Weights of a small mixture-of-experts language model, trained from scratch on English Wikipedia.
Size: 14 layers, width 768, vocabulary 8192, 211M parameters.
Below are experts of layer 4 (counted from 0) of a mixture-of-experts language model. Rows are named router (the router's row for the expert), gate (a neuron's input weights, with its number), up (a neuron's input weights, with its number), down (a neuron's output weights, with its number) and show model dimensions 576-671. Each number is 128 + 24 x the weight over its row's rms, rounded and kept within 0 to 255. Numbers have three digits each.
Before each expert's rows: a language model's description of what the expert responds to. This comes from a sample of Wikipedia text that the model never trained on.

# expert 2
What it handles: Commas after clauses, dates or names, plus adjective-forming suffixes like -ical, -ative, -al, as in Biographical, quantitative, political.
router:167112129121128090150093125101131131120126162148114135160092166093113110153095111103133165155093167113147168148145107093112146137161121114088134118118128159097144103133101169164115107149156121093084144135124171104158143117137081123156119092123124098124107152142172113158144143132085122120
gate0:146129100114150163131124142131116143138109134137091117103145129124133166120113103081084140145112113068120151145155080093115098162122121155136161108121177129140127144131142181158137108119058137117171120104166100122153150105107107149127122151116144117105137097110065133136117113118088107135
up0:129098131130146133136112135115126136097118139133105099123133136132108130126094166092108127139148138144100114111122182147109146138150093118077116107111108180139131099145099123113121151113136096141141099163101125097099120139105122138114132184120111126106081104122136152157152074146145149066
down0:141123153102131144112128124150152153091160145109167161157126117064115124101167113130094114178162124094125163152112124164094147188145124149128114102140100135109112174192139123156152139103165117148144102099132109135123167125116124133181115111179126120128163145132148134108092103129099115141
gate1:117119144132138126117141155113111167136100116108114136110097120110141120136186085136124119128135162151150110135110153102111117077133091149117074179119167101161144112096138154183158143142153122115114114117115164124146155118136088146150127134159127132134113133128121099113089077140113123162
up1:123153172150118145095141138142148173158124159130112108092121129127130145120176078114138126145131121114117185143133155111125098078150102126130122139128176094147139119082178128169156118116147115096146113131119185097179148113133107127115137160198149123120119153157126114115098066116122144131
down1:134124103130160157076145128122143048151121116150112140126142120141155085159138109121138130110094108138184158158139137105110097111129106131129166122087152112137177145129122103128163137141138180155123196172145129103139142105132128095092100140146098082090134107177135107073129150091145097158
gate2:123137129132150161125121135102151113137100115108121101121101118161116147150127121162127173162120119124129085083138157079123109178140149107145155140160124118148126139115092073074111152137173133159144142133105082139113077132163120142118157155116097106097162095114110110099174122123180119177
up2:146137091136173152140156107133090079167110128135118106138132125159105161137119125187132188140106127141136086089161181088146109155118145108120123125145163111144119097132126086110080110140172132158119129132124105128126086153097146171115177125134136135105161111120113097148175168112135123164
down2:106099136105099156101118097174120124178116099124182165133163126134130184126145181138143175081126135144143118158152181173172147165131153094139142132167120164137123158116116135138154101119138143137146162123144146108132139127135160155112143118139072122102110112115100158121133105079090125122
gate3:114122101117143109131145091122126130099122121144103089136130160140139117117142105125115129100089130084163156132110085126172149147090114134133109113078119085132098126118142162127073124133123084141115130111120118129125186144124142132135106157127155145189126155152115114186162087100154135135
up3:123124104133148128122129126117102127073114140145087098125143146175118112129163129127104117156117151125141141088117113154163120115110162129160133118137155112157117127125153147121134116116146120105093133126087156167150143158121154152131098165133171147140160151130110160118160111102123118136
down3:166131153095119136135128122099124174121131098142118132078127130135129122094127109133145117126127117088184124148126114146172140150149124114176123158132054176113077161106134129171067096136122126100122135121073136124119129160076125133177166122155114109134109147113161143156117151105152146124
gate4:142122146132162121158159129122091165132145131122143122183122126153136092082175110136128141111116147112131154180106113119084148118124145174105166125097107119125170125135123148166117145109108144124118147102109132118125106105130180129133090146158135158121171127163120159083123131120107088099
up4:128165133129157140109150159125150177131122125128090076159119119130085118120128139142112136120164139135117188171127169160165154124152170188101109146130145111150144146151132129129128138122099081122133101144131105112080110147160115093155123122161126133111187114142111151113114139138149138122
down4:096120120104171148139162105189114121119118111113128112108169105162144155125090102128136120142123117135112132125145146120141124149109095114147148202128091146133138147105112144131127102143161137097131138100132130102074145157114095109145098127113168159087131156084111132117090113098137118108
gate5:117122123142127133145134128120126110128129146146122140138109125124159109134136091114133106121160105138158141124160119136126141103160138098135112139120090126141108132106113144143106114141123182102104117145117099150122164115121119159103141128116138107122148099137114136120133127161114138130
up5:129140091145097147138141107134148106120124150154095146145108136135179097161152081096124128100141106145130156131155111149149127106184134084157128133123100135126116090134141143147106128149120189108082130176108125154109152115125108157134125123131127101114139127156122095102134145201129126147
down5:073119137128136130114151143107146139106093125126101152124142135127139121138128137086125089158110123108130138117149100135139128140122129119101131110101081140131102116129170125193158121115149130170146141162148118177157171081086126097123133158109129122149121128114093125111093209134156103134
gate6:122121091120133124121146124130124167112150170132085137118118145170118125084141143121121139150162119165153117089146147094104096181099190127123187088173123154161075172133148119110129097129119132168093141126194075107123086104112143126130168171109109140109157181112132133124125168135141107091
up6:139139091118129120134119154136133181099144172121108124158123141186126158132182128157097102130157103184165128106142144099123128145094141118120178130163112124150117144113146101090130117121152170165120110114178063136143092100117138129121168167102106106119137171116139149148162158105154110130
down6:120133100142085135174151126122101141097114133130165120113113090173118110103142138130168110154098151096156120168131128118133113120119102148090137109095171105138079120119137168142133156128140116093108157110152146157181093111144116135090168108142129135139104105114122143112095075129117115107
gate7:094126149162101093161113101176106125121106149138145129179100142100154141131159127093119157122152109070132142146136121111111122107158172185116135171136143128119134143177153115136092154125100137125127129151128077152127051120121128095130132145169098151116145122121135101128137124087074167103
up7:141165110087125098130123125114150129144127114173132149123151092159124119107102161135117114099151164145151144102130130121107141137132137110133110095123110066103116133159119118130162073128164129119156162175171170116175143128085128148133132095107200136114147154132133148130126093125130109126
down7:126112177111128148123165185151153133121112129117099132118123114146130163140103098123128171143124082149093108118100149130148065105097114154127141135119173127168155122114144126136133187146130147093107131107131140095106152116133136088165120153155098094089169087100137139165158154103108124114
gate8:118124102093128086135174119114116119176137144160122100128125160111168143114135081121149133154121125144168127147159150144115105128143116134173109132157152139109107119128104143121106165119099131097146106127139133110104143137139123111083127162087118050118140112117142152113137120124122114108
up8:110133094120111087116160083107128124159128148167115155124102142102166130113138097127147132147135127143181138133148125136138100131138124127159122134135155130098092092119147150141104125119128133112158125153160130092118153113145107105100140113077120064099117147087136123120143101158123143131
down8:111138144135127112157153151100115119133113144128124176115099135140093149114147148126126071070130104156123092139102112086118111080111117121122140149131110104079155104130153124115142100133101106087128174151130132130119110106122071129150126160140119127107120135140103096175144095148077145139
gate9:126122141129136135104130110092110121108128134124149123121140106101089117119119126153100122121131063098150160130145158143134109107105137122165141120144125135143163103125122161126135102140106168101154120107174157148118119193121128092149146115115122102124121149096113131075121079122152116123
up9:130154139133138143145162117115129127113125134160147108113153123105119102114122135143122140137123078091143148103144105110126122144101131140152119098107118114148183119124144172148166082158086155106182114073177126148125115181129109094119169122120121106173111133120110124090113093103128145143
down9:110122140107168120155131131153134108139084099122144126172129111175151144061124156119096108103149127126160116143167112144101124121130151095132178160191094140033129137160143123143130132139104111131101154152173122163114136165110148122144173148168113167146123145112163109157136177107179133139
gate10:149178133143171096131110191105111169140163168163125124131101113093105149127105113125125107109124126107164117090128114156094146093140159125141138119137138137156127138123142169123137150132130149112141129128129143137135139151138123106098145137162117101141138128168148159143145095176106125150
up10:173126134145142134112103120138118088131126135112125137146171142158112160064150152174137108121172156125130139182104116129161112129147173109146109111131107094109118111124098140141148117122145151156123110096135116094092126159102135131124159104069111190073117138169131125095123169137121123163
down10:126127157157135118123110102145112133131131095189080091142151091126119133116141126158118133137188133171135127172108091105125123144146126167151142135147162116143109126138156140154134124161120144154094142093128144130126143164137155114094176114110140119124094159102123146153133167139135113162
gate11:116168142141138185146130102123107134129134113152096143120155103116114110109158120099127152167132123101098104125115136100117101103141135124183158082114124140162155115126186124130148136157145139144121114108165109147128134183174103130121160131128148149095109113119078116131102153150124117147
up11:153120116139111130132150125132120092149150117114096142146144080150110136123176086107163134076121135126104121151116131106147108131117125140107145138127174088158098131119151135131110122130135153155127117093146107123121104168143115093145138102162118156126146162102132098125091171119112148114
down11:141197097148107124135119117150181118125147068087076084095126133156123145097130147092142119110078145125147083114134161131102154163077129155138057127130119149166108135140141168096124114152117133131093162103128118122148140156160081100155109119125105092096115119106078119121133167077125160128
gate12:121132140108137174129095094130098120114101134063168149139133091094129114138142155160115132122115101122138152082161119125156141141147148093113157112082114138105167096170120098072138146131166135077129122106118170145079128108069123165126112078123131110141126142126085115117141107134132146122
up12:098139143102147146118095110112080127127124094062145150124132095111118132141110152157117145135126088117138150094143110161155148118122133116086152124098124134101182087131123083065146125119118104097144146109149162148092123123093115165126122092109126134140114156089103135101152115137120126130
down12:095084077137125135167046129131126132106157093093139150115131103113114098125116145113156171119107140124077154109145142112146137126089086138117123149113141133109129085117094130099157156094106178121117144088126179104133172116128094127126153119164097166129081143155093107114157130135139119151
gate13:122139115142130151107148138144150184116127159147121131123124108099136088100161106117110133150145135136181176096168188146136132098131141147138102113086132082139150104134134166136134135118127138105146109134069164097126158133125146126094124105144123124125126146118111164128115155145116128160
up13:097136092110133127106156144153106209095131168133114148140134126108137100115153069130126111163121121135172126145170164123122131093139147121152135103110127097119149099135128151146146137126149149120127125110063168077119161114161138123134111131117099121129118135141117132128119122105119112160
down13:112143139094108150180117123076158166106147141151125137140118103136186129192118096130100104086141155136117151140120139173147093130158096101143132117156094138178140161188124135127114056149126155142115107172120135130112139136133126115139099158124118153145154095139141155126159132134123133079
gate14:093121117149120120123122114085151145123162139127126132139106143123116083108116100120115100159116133084131121139153117125127121140101149134131126133106121074115106141159146127122151097136159142155096131134108160140155127123101110130121135122136095119124137113154156140152116117132079097139
up14:081131124148134111138112132130113143114106157122149067124123150138139113142105136107135119152106140139168157118142137106163164099094169131125109097074096129102156113106105150137156164137120179127109159105134125112128159127126114074125132142189105132110110161113099142107147084154143136114
down14:150144137138116104125104117147097117136139199182142101112098140118117124106114108170065097112104102146147148131133106124120132138125181145123107169114099173092148119146126104128165137109122149129097142119118117145143141156154120122113152158106123165114162132144154159161150116074106103099
gate15:141181123135125104155156111073152089142136132157146113122144126133135174114129089142119100090155139129130117148117123136143158173124126148140125092112172112150148154118131106094185166129101141111131124143104124082112132131144138158147123164112114150128155151136185130124123145125134138116
up15:123127140132144118115147103118162130102095107125130092122121116140144156132164146099126126138103142152181125158097128155152167131117177137130110119139106128125082119093086152111155138119108131116075127156094069088088095099204119108135140110131159179143163121201147153134101134103156159123
down15:147180117145147113084174111063121130105138100152120115135140124083131125107134118168154106139143140122108175114142142107132149135131059157106171087115144122125148116128116140113134106102124131106121133104107131101117165121163100105149144114138140144111136165085105133126160143141115141138
gate16:155120121127105116129168135155118103109112140126139142106128148090135126110113122124160129146131129115150133151093141127109121109151096121112134173121118086090113156120164106116106161092112136100138140128159117160132114140127103133104106128141109102135125070119139151158140153123128100115
up16:160143123113125119137165161129108099092122129130141164132118180084135133127112123114168131129152151134152117156116135125097134116165097124130148127140136080080097139107173105136113141093112146107142142164139117125135092128126091156102131144144130123133114096112136156117139147140135109149
down16:126128099171157105112133136140104108053162115154133093087101136130135142091103140132165118095112141153132163152085087137098129125109157180142151129135134121095100119097161122129128167150134159142082110159125157120148105103142091145084141134139113103142130156141170137134143110131166095106
gate17:137103149198124155143151149159146158125136105155117103106160107094106152112109158157109134185114144143117103109118127158124097140127119072113159111100118148145122105122151133181105135163105130053129126138083128113057159144074123149132093124122152143110106141127142131109138095117133091131
up17:128085163187159153143157141157157162148118127163107097100160110105091161125101133145097139148123108124118108124115130162114100120144127093102159105112084144151135108124141112181086126197130106084119113148091113139087137130093110115132106083145137132112092144139124142115129096123163101105
down17:160088171091154119163052091171126122110138136147149127122123092124110128123125155098112144135128127132136132125153114109114090148147141141115120128124146101122135096135131158152100080135147173173146139144139163139135122112123065106125092118127079149114119131136144069117159114085142111092
gate18:132114135102085168162088135080142087108132124096151092162134121119138110126124145132159141121108160168118148085124121150137111124084133127170115109153100139123116116111131121105134118137092085140139098169101178159144125115142157153114137137088119125146134139148119132108136149156124090169
up18:115131114087100152161100109125122126131120110112140130152150121104157117116120123140161136098117156147124129082110100134135117105084160131209115124138082127129128096111105124108115131156085101150144092150101187126111089127133152168120123130110106136173130115113149106120141156173145099159
down18:133147130127137130141136117112163121126120106143116165079126146122153117102072144115153142114124120145125138117056119103139154131115107118164091086109111110131141151094123114179119151160139111126114145076141140104164113113120157122144161176111121120158129151124110136129157168163142132146
gate19:142168120117095158131135134110173142105101135141096118165134155160129129121163117171110128159074087159129055128153127106132124150124150141128100160142125169172125133126113129110103160129149150082099099145162127134163133134119124136150107114131126153118161129101148147156122169128117153138
up19:133119127127115136132120181133132169129083098108134061147113134122104121147144141129132096129083117132175128136097118160144105122144102115121135109092116120106104107125116079124150141099122147154132176131135106149159159133182083116110129095117149115103106124133116154136142106110126145127
down19:135144113125116140086119181093087160175129093140123121151163115151114106091114150134143097159142123128133151098133129138130114106121107126115106111118114137144143129075145108120139128128090077123122119162201136150112095139185133131150132118122090115125125125134137185129135126157142120144
gate20:127153142072119130148122153110151130095144181145102112124099158117138105137090139105143143173132090133153098097108116139117165114131081147115134129122134147128109135120120145141131123116150120145144166133123132153096170156075117131123118128084077195143129118111107107140180123118103096125
up20:142134148090141139144076152089166123126156166150105137124103160119141119139076136126134152179157103140140093083163135118105169159123132155098116110111111160116136142125148144137118118161138122162146180129116133166126144103069115132123140125072113149133125125121110103142167114157109110129
down20:139164126102130125149144140126114115103113137134174169123144149119142118180131120124130135112133153141080162133207136106124134138152097141089090128117141189096095125109142174120132112090150161156071130124132121128161147134108148119137111141123093144129115115153129075160150131146144111121
gate21:118146113116122137076127152117124162116150098149124151137168144113139120146148101176130137134104133115153110137103160108108137100098100124100161092141113119117123144148126121100133148135147101096144126143146140130146166158116135122123132123041109158122150120094116113091126143119119106151
up21:133129122137182160086101122126111147127154120105128137161170124133147090098133110132122140155108125088103132131095155153147125143127117141125121136083146101110121093126118170111115129171153092096156103122129173098123126107139138116109146132095120136098122104115093096134129140110163121147
down21:151121106167089134109148122085108088144140132094137108134151163134121103117107123115158139160150068136100123122128107082132173156147140129136117095114133123103100127108100079148083098116119098102115139106120140130123154125126102134106083137147107114107124143122117130114152114164137123146
gate22:135092128109134134126110094130150129137140142113144124116138138104149100104148099118123124108075119146111188115106075155138137111091119127122139107074162110131131111175106116139142087129091124168122075137120128183130124100158095153145098138096161142100102135111138132110088148083158124102
up22:142110121131157146126107151140149107136130158136136144118115140123174147100126087108131126098168164122116103098135095162095122133094116135118110112122135103116111070192093120095116092118105144144141108140123113121120120097130073139148150128104171140109137131075126133116069184058183098114
down22:134138117101120118086121127103161144152155167157145137151080171125149169154133130121095127106146125159136190110161109144088141157128156152141136092168121071145152122124155110119127176130137148156142180139111118091168086120135085153150144136150107121139130132116146154145141181117134107149
gate23:124115159153176105138160145159138171138143132147126162144111139126114135111128111147132116109111105191140137115097116155126112146153113117122128130132118085128146145134119123149143180161106123148078091112086108142099120127112101117130127134139134167119141173139108130135130115106135085094
up23:130135181160160087130170158168117146162155129118102162134100127121114130122103137141138124112141097185150115126137104134118129127143112144133097135120127093181148174130110123111115181120158118141083102131114129161099129120114103123139151152142094158137142137115133125141129121086139109104
down23:145081174141101117098114137127155151121113143138156189146134100103116124143088159099105106132141141137138156153117095105101153153181136135091137076088123114134147106102143100135113148125140141115117185129129156145160138153122109110109072126110108155103144113139117133108131119100159116118
gate24:120144126154099103112130047130109150117139105105117109116124185127142148107141135129120116103151123123149100161094131125110135127087118123110128105072124164180094139112144138132149129143152101087150128110109103133149142163160130119080116135117145111169156123131108138131093148097084095111
up24:110147115163142100080135093128116161150106139115139101127129181133138154124127150164116115095165113134157144193105140097144104126091107141107108133074124162166096093105143137134107167100103130101140132131108104111145131143158137096096134132168156123140142125145092152139093166069085114129
down24:112142132139140150088141166106150133147136097140166084137135113121131145127115142133079120067095104161123098138108108113139148144102143129131142103146126125131126147107120143120116173125129137113154155180102138127111137110112133133109125106096098119121125147143122176179136147137104114095
gate25:138127142120134160122096099123107131157153102113085123173100082126087105097098126132153110085092114135160175139098139128133142130108105144095135140089141150080125141091125161107107098120123126122115144101142153125110109105094135118087096108117141108091150097132167129134113121190124137119
up25:144136129119088108103115109147135127147140098133119158140110135136099143119134082115137123068067132157177169145147160099099175094147143159124108151112156137075141146096177134127077123094095114104112117095148157134137147130131127131108115128108138100093116124140166148148107141113095082151
down25:155141111184128113097160144141127148151089186119127142090132120127093163167145091130103166101127110095169115153116131105132144073104093121119133124104094087113129144109122123091124128121113139124092146133115154126138172132131118157164106110135150137122098103096162177180121132146150128129
gate26:133104151119131171107187122098135142137106135158098160138158092135126103142105094122160193143149120110135129092111150121126119128107157154126153107127143131122154092126099109140152131097150113112183149137109115166143080123122119094158142112096132098121117145132080151119157148117139124132
up26:134139122118113113139130105148110100125142125122156140151093120134133154070115155132132103095152101139133129160115125123147153080177158148122112123165102103125149154110109120113124122109076152124132089127117104082112117134113129145141146134145122159102154100132144125163112165150105129142
down26:107127139079092105095192118103115154160128166148113069141126062153179119137122061132150103124151132119095119102176090130131133133129181165135133142117132117131131142145085132116103091129131162129115126096117111091140083159143111119116119126121108098143142135139140088101080146073127137105
gate27:106125140152126122188138115101126178139128123136153113138090144153127106125185115134120111107167101128112082114111153195152109144098087144140143108136153123120133091147114106157106099128131133109131135115126070150155077089114165134131146133097119116136125135074149159126144144104113115147
up27:142163097190108166099121140149114113100143144146151058153119126104122132147125111131170113159081114134137104111138146101124105151133123070130134151124142098092093119154132135141132146150114107145121126154144125104104097157135115179125117145125131118102106070131114122135144141149110109114
down27:128126101116161172133122092140145160084127130132120118155168124120157146122115137081122112102087066118109141099135122114094138177170180090118122108129148097141120096108113154119093115140135108101170162119109103162154126170084105083179103107118133162114111125143094136148120132148145111149
gate28:120141113099132169160077124083154105098136118178138092091128130102121156146142103128111147135144094138101111155118173140118144084141174142138128122151079120100130166166111174109158131156094153144103101130108127098171099139119115107099120120132165142123139117119120150138111161125120167148
up28:130142095103116144104110109101137117084125117164140094065162099116099117134137089126118182129114127142112134152177132116126154095124197109173108119181131127133105161132114160105144146143128150136131120133131143098145129120122128124092108141154139130117136149143126157123134104133113127136
down28:153158099124130135105117122089134176095147141160149117106108139089150129108124123149079105126126128113115112172099162144134128103147096124150101132141164153125127167135132161128150134104151150137138136153059121149166073113110123110105118107096159120121089099148139149151127122124103120149
gate29:145116153113070062141149089142097109147138093123086095134087134154121127101127149150158138162121132161113140108098128140146129124126135098100126135122163158140140174128117085154087096116106143125116135135141095171136099150113111115132153143122122144073124111137106140140117113131080084142
up29:116181117107150113111155125089068088163113137107121151120130102135141078072132122090083141131130119122131138132117144087109114078136140174089172151133100151072142157146187123139139128150135150131133118148120072141129125123113093119160096126111127122140165137133070112129098122150087155151
down29:139113103119081088129129141134127091127146137137155098146108087147149131122131145133170155148097108125173073111154123092084157172145119160107143168100133127125130097138119109153173093133136155117161138167128182119140101123136092138142111149154140130133121154124124136098074099132147103098
gate30:143123115143090130136143129118136156121141123128099134139117121116145135116126105086163129127107091115093163123120116161124131106137120152146147123138127101109136162130123095093124085113145105116135118137148126120114096124146149157143115094082092157113125112140115109138130101124105145126
up30:138102134123119137143140111124131120107135121148088126150118113133114150111137093112159122095073104109113127126123102147112124105129086144179145107132144123102125168149128111120098108098123103122138125112126145116087106088133152158142096100130144147115155138137135138151168082123118151151
down30:107171164147101130167147151118138099130123168125126132139126134096141103135141134092090072133099130111112157149135159166176182165131132095133132123082170145112115183138134123114128120149101155148108139083142146138111158101153117133110145137105094108130110143125150171125083147107120144132
gate31:131092110137138123119121138093121149143150118131120144128136133157129122180119146119169124139127128152082137131139149099126100144100164091116115165128128154123112194118139135132146112170132092146152122177132146127135104076137130141166088079099161107134188131158126110119154126101117099085
up31:134126155124164123094144109141100154092068119123112087131139149121134116116146127145126134141153098134149113094117152109092154143107141115178141135120146128121107136147131112106148089132156156131114123132122134105125119107109145133147131128105167113105153101146121096115115115147131140105
down31:128180135124139153073112131139148127106134133120151129159147098108167119133117122142097105141115141111108152109131112149199116129134127137125153142104116112115116119098174122141088123120154112129105108139163145125159165118118099134139139136168123099124137114121173161140105155144154103099
gate32:101120128129112150147129144137123154109116118121153115147106117105141163123175155110156122135140109142130104118134116173160103123122127133160108105097134121097133133138108130112152129117110148150120159105131159165125125089138094091135121141149073114139124116098149127123119151100108075167
up32:131153118165155162154096130155147153098092133119174140134097124128124128109146137135166099127155110136134110111116136156154123129114142129167110101140165115127140102160142126111152114153095139130089194105111154153113144098133107135159141142127092097133141107090116111110150146135101130134
down32:132100093125103145131105134099110116122098125116110145079117103177120122146114117128124142142159090115124130127103121154088122152130162159137130104154097128122126142135150141148161107125092157153129149160123109125144167073158151093138164118129057082146119135117133112120130108135114134135
gate33:123120162151152141114122150143114184133102102161093117137114105089104139137099111105094145180107137116133090074148110184118109134164142116144119116139090118098131143140084112140117111166102083114139107147126082108112119117151118110061141128143097137139164084101099142121165124156118095176
up33:100102146191133117071161187143117112135114110170077092117092141107125180142138106105098139105118108124143129122144153164140068132130154103130103124113131101121163095146120136136140123144126135110139088119087106103120153125174128108084154114116123140143184107115114137127142103131122112122
down33:119118092152172169139118116141098142143108149140116051091145167106150165046159100167124077142118152126151101108140125137151098119165118106098111099175134135146138146115123131124094098129134145097161158125134100140142131120117095129120116109156087108166118154141097193136145124134133147150
gate34:143161112102120135182090109125117107126170142092135151149171129151081122119111148142153148169097163135139114113123123142112102104112108087149102115147185115144114117118112085154131113112146101122134089124135121128125174101114107099144129125173125097101155125084161153160138143102135167182
up34:124152109097163140075140115140137166112166110120108099148114129138105122116165105101119153130140136106118166135131149099154144130120137168122095150158123136118092122137101151108161147139129142119138123176092097129124108149090137121168116129143144121130105143126133157100153133126169078132
down34:118120129162107084158138109110103118115122163139135145127148139136134132095149133147108127134153145139109078146133079132144148098116113147140101095131138093162121116081141118113147106125159149083138096141131104174124133144153123131141110147120181080118121137095129123095110112105176141108
gate35:129094121098155167142113115177126133131139096118131140104141152117114111124140128144150105158120116120091120110118157117156134158089118137160104128143103099121112113095149132097126114108128124157106086107174103123127143106115104129116147126129159141114105115107112144128151149101135161109
up35:110099144105143118145117128161119097150135127136117121119135158114138118143129139124160114165138111095100151121134151126145129170117099140181073109135092117145130110129112154113127134112141100149089088103155133123106128104111097130137126141145152154126116139112075131132127134136132141105
down35:113137118152131122121151126128155110152138137140112145140167123149115136141112152104106141090114147103117105157123153110159162119105128117155098139117112164140144093127130173144144149161156103131129137130175151098145120107132144107102112133178139120095156106143131120140157124113149169155
gate36:095130108133126101086143164124103149102126132143088145140113126157089164134093094157134159129116120126185121105158120135164108137127135086138122118120158117099128155128146082117073148170070155138116100122116117147115097091108113103116124120132116128080147099133080124158114161105146117131
up36:106133110114158105070168163125129148097155123150117152149114108151087158095096108146120152113114122122165100104165143111135117121108086114129121142124145110086124202111146089128083140162117129139136095147117127153117117097098125117115126125147104124077149129111082099137132147123113148113
down36:159139123138137152108147130127085136157145148110129144128144153162163152102075110133143101111201131113142120139108118164136148110153109116115123126085134126129130096157127127126067124097094145116109087133129118126109143154121142121153149119136069106135148128111138070150177132093127150141
gate37:133149139133168107141134144092132144183132092159148127122155095042157084123134127123154119126121127163084095139147114109133147148096129085136120103109099137167143163069088143112165144135152111116111153092147119086133118102165101116142149143135125139130097111112103160141177120130144143177
up37:146132110141156119118136187105111143199104097147146127107134110080117065109123136158137176146111149117116083129145112095125154150095120087113133109127097110129124126104102113128128107136143117129099154072154131112123092124125093163139125132097115171119112112103110149167177110103137173128
down37:128113119126124120152126101129132109165139132132117160162123157117148132152152129144147111118133130132117108077116106093110170123150071159089124064090102174149132122120117137119121138150095173144092134099087108136094163140152115138191126131105185150159143124097154137170100142118162155131
gate38:132118154108119137127145160161109134116114137120127127104106121124149093056147135123141135135203108141150126141142165146132145171156129129120137113122120094190133171098123144131102153124123124148112150089118118150101104135093129144129139106130121127140153079079140151141143081118152134102
up38:115127123084122129127136124133086132122111122120057086109120129129145101069126168139127136127191114161146125101146128100127115182159128121170125108140114142156113147108145117106093127129121119152102141123077114146138100156120103136143135099124111137163185120099179106118133118104173105085
down38:122149125125119149095124156154147114110190147123109137100133138148119115165107128141121150109136142145105119129128124176120091156167178142125138154160133123167152123132110134137089161169109116119148111124147151115138120122107126116134117080105091142126148133101112155157127123158127120112
gate39:108155089140119111118112093140082125170103168150116116124149170130134116095124129093133133218090159097122133087118131112111137190122114124114133115125113142154117104125113142073107143094155130150130106152151150112119117089112134111138106127139112107174162181166116122122155162177121142135
up39:102129124139108129118089166157079140142111137126141116116185126125153143146117114122136154168097155115106144100105161097106134206129123100147149142120057129178119121103099135070115168104145145107095111119123127129065136098118136135095102171110130105139168169143090100104131152161136116159
down39:149093115092127109112159127112131146137131101135125098136113133125093124116084147153115067108111098149147151129166175132133141090120123133134150111118154091127129146199119163097130126130108153149117169122128103122159114123116106150144138114103146166124154154114143059147122148177122097073
gate40:127151106161126163164136138100083167080169115157140081152157123110172094088198129127137128172115090106120160105130124142176100120132146174134130170095175127111116131161159092152156130128138128139098120113141089094110153151176137125092084141141102110099124163151125099145119114143141137106
up40:140165138143170106119106098117147149068157122141141108148157116130158085085179150123141107111128129131126194098143115133184104172095158144163132172142159152103092145166171099141152119151126126153089114107162127111130115109166120125128104147113140088078140099118149112139148094152122175121
down40:134149179120155090108123148083082126092129144116136082132109132131160146117139126161121101134128133064099117120090162098166107139096156123131133130136086128102120159137126117131124168145111113147119155149111132153143189138137123163123147163145134094106160114111153097135178115118131163099
gate41:141070128155092129137167163177114116091142097096127142106117093096167103109135115076099133113105150132156114181094074100130126128153077139137148139122139132091133109123130113098103097171090157163136087155130120161105124125125159140123161137134104113136121132173123111130102116112107108139
up41:104095150141133143131135096141126122142163096129153159185190123071108086156151087175119169116129103118117115132158130118130151140155097184129131148106145099124128116104148096132140183129080125159148115116097136121144093129125113183110158112144140136141176134141113185139118136121134141148
down41:146191141141117118122136157145122143119196122117107089111129142095145093113169130166115165126158102106178133107115131115112135105140120120111149114117105156124173113082165106154129170132131129120109136142126066151109190155079157119118104111117110106134158142183113140106084078117122159120
gate42:101163113118085125106143146146087114138146163117128158120135137127122157158097173149110096159145126132132112139131144111078121153122129120072147129097150168122107176100050125153118117116106117141096123146103114122113126133128151154098095132139153118141113153119127181151111096128141113117
up42:140185152152111160136116133131134116144092155114174141072122119107124149153112128103125115149149099133089091136110157096087132152124142122102101140105146183147100167133110134129158109124103125179110122139088122156114119149151133153104111110137166104174118144119107151136096142142134086125
down42:127138139132124118099107129168150143129127104111160148083113140115114132143118187118130146120100111124103110137134093141147108132135116120137143120156133128114136169093145117133100143151121101186118131133115124111180140119108096142122142079113133121132115133122169153144158132170151135109
gate43:180133084133156144068140108141149137118131117186128071158128128139092092149158130119090089120094123104115175141104156161122123167114145180109125139093153152154177128139090134130123118109111142104128119127128173130066138113129159103164141145133101121138178152104154177134106151124128143130
up43:152085070125166114088106097209130114104133129152090090163129126120129087113165119116142087132137132095122164113116144138127135143081147128105122086079103105124164128155103126130085115111127112127130112131126146141081122122160127108135119173143103107114138111077144166113120112136129133126
down43:161135113130125109111114135111109175181153128124090107137154133153146158113098123180107152170128143113087115177119140118112109127110068136087164132154140114109114167120134156128116121140089123069163151149112131195126098114100149149132141118142128098099110170114133159093117101120095132156
gate44:160114135130137135131166111151136144131126114153158132134115132098120146133155130149112168100139099144097135089135102131155117095153119113118121091111136096074083099142120134082142097132124123096153129109108136117167155118111117095159113193116138116104165159091162167142122176100141077135
up44:185103118143153130121141136176143141123130133141133105134112126079118125118182140120128166079127129135115145099116092127168109100133137107124145085130141097095125097133153125094130108137126132091124161134136161135169131124112128098159145155107138117124155142108166179149106165115119088134
down44:117130181127089138163116120129114165120124124107132132174132129115135106142122167114158128121124170123129158147040132107098102163127140122161161128130111087091122106122122132145083095144092130143102162120118157112133135161139140084141102096117148104102111132158117111154153120153103106130
gate45:152131136100115129099113172111135158123112153115135122130115130139100178114122131141096146147118177141098103133152121131163112066119132134166131139114125145146117141160142134104158132126143160130137141124106118148106100183155158144103129148122120096081141151130115096146119138148096132110
up45:146138178103153166129121117090146161105085128133065128127119147159100129113137132094112156129118151126144122085144137112164127114138144134134129103106112129132100155130085109151105158093107138136146148122123085156098122129104135172132154177102128107090141116108126093124119118132154130091
down45:187090104096116144138127141130152149119090115109157163151105118090107128126111064125120138088124126113134098124165117143157115097124189157111119127132140125158147094134089136132147126135101119129106125131143123125167067128110133191169126143114128118109143149103127087135115101117130115172
gate46:143169102142120128102115158135171118114183124128113158109134127107115121110114129122104127119142115117156108122119140117128102101109109124120156150138104141119137114131104090124091155105140151109109110132108162111118125129125120119173138097106087120141182132081088136151112150109143070135
up46:126155140167101084127121121119067104110189137109133159126103139107104120144116140144114132112150109113161123149160124141133156131127132138116110161119105130153099119103138178121133145139137122127117120122125124140147117121164093129155118129101115090152144153131139131153161141122154134150
down46:116120123135181107151174150133143136137148126056156114141140138148119148125064130115128093112138194109143131103132191135149136126129139133147143131132117144077092163144162083134099128105095141139132094101117131128105156136166140108136130133112119127171097138165140122123149149117102133179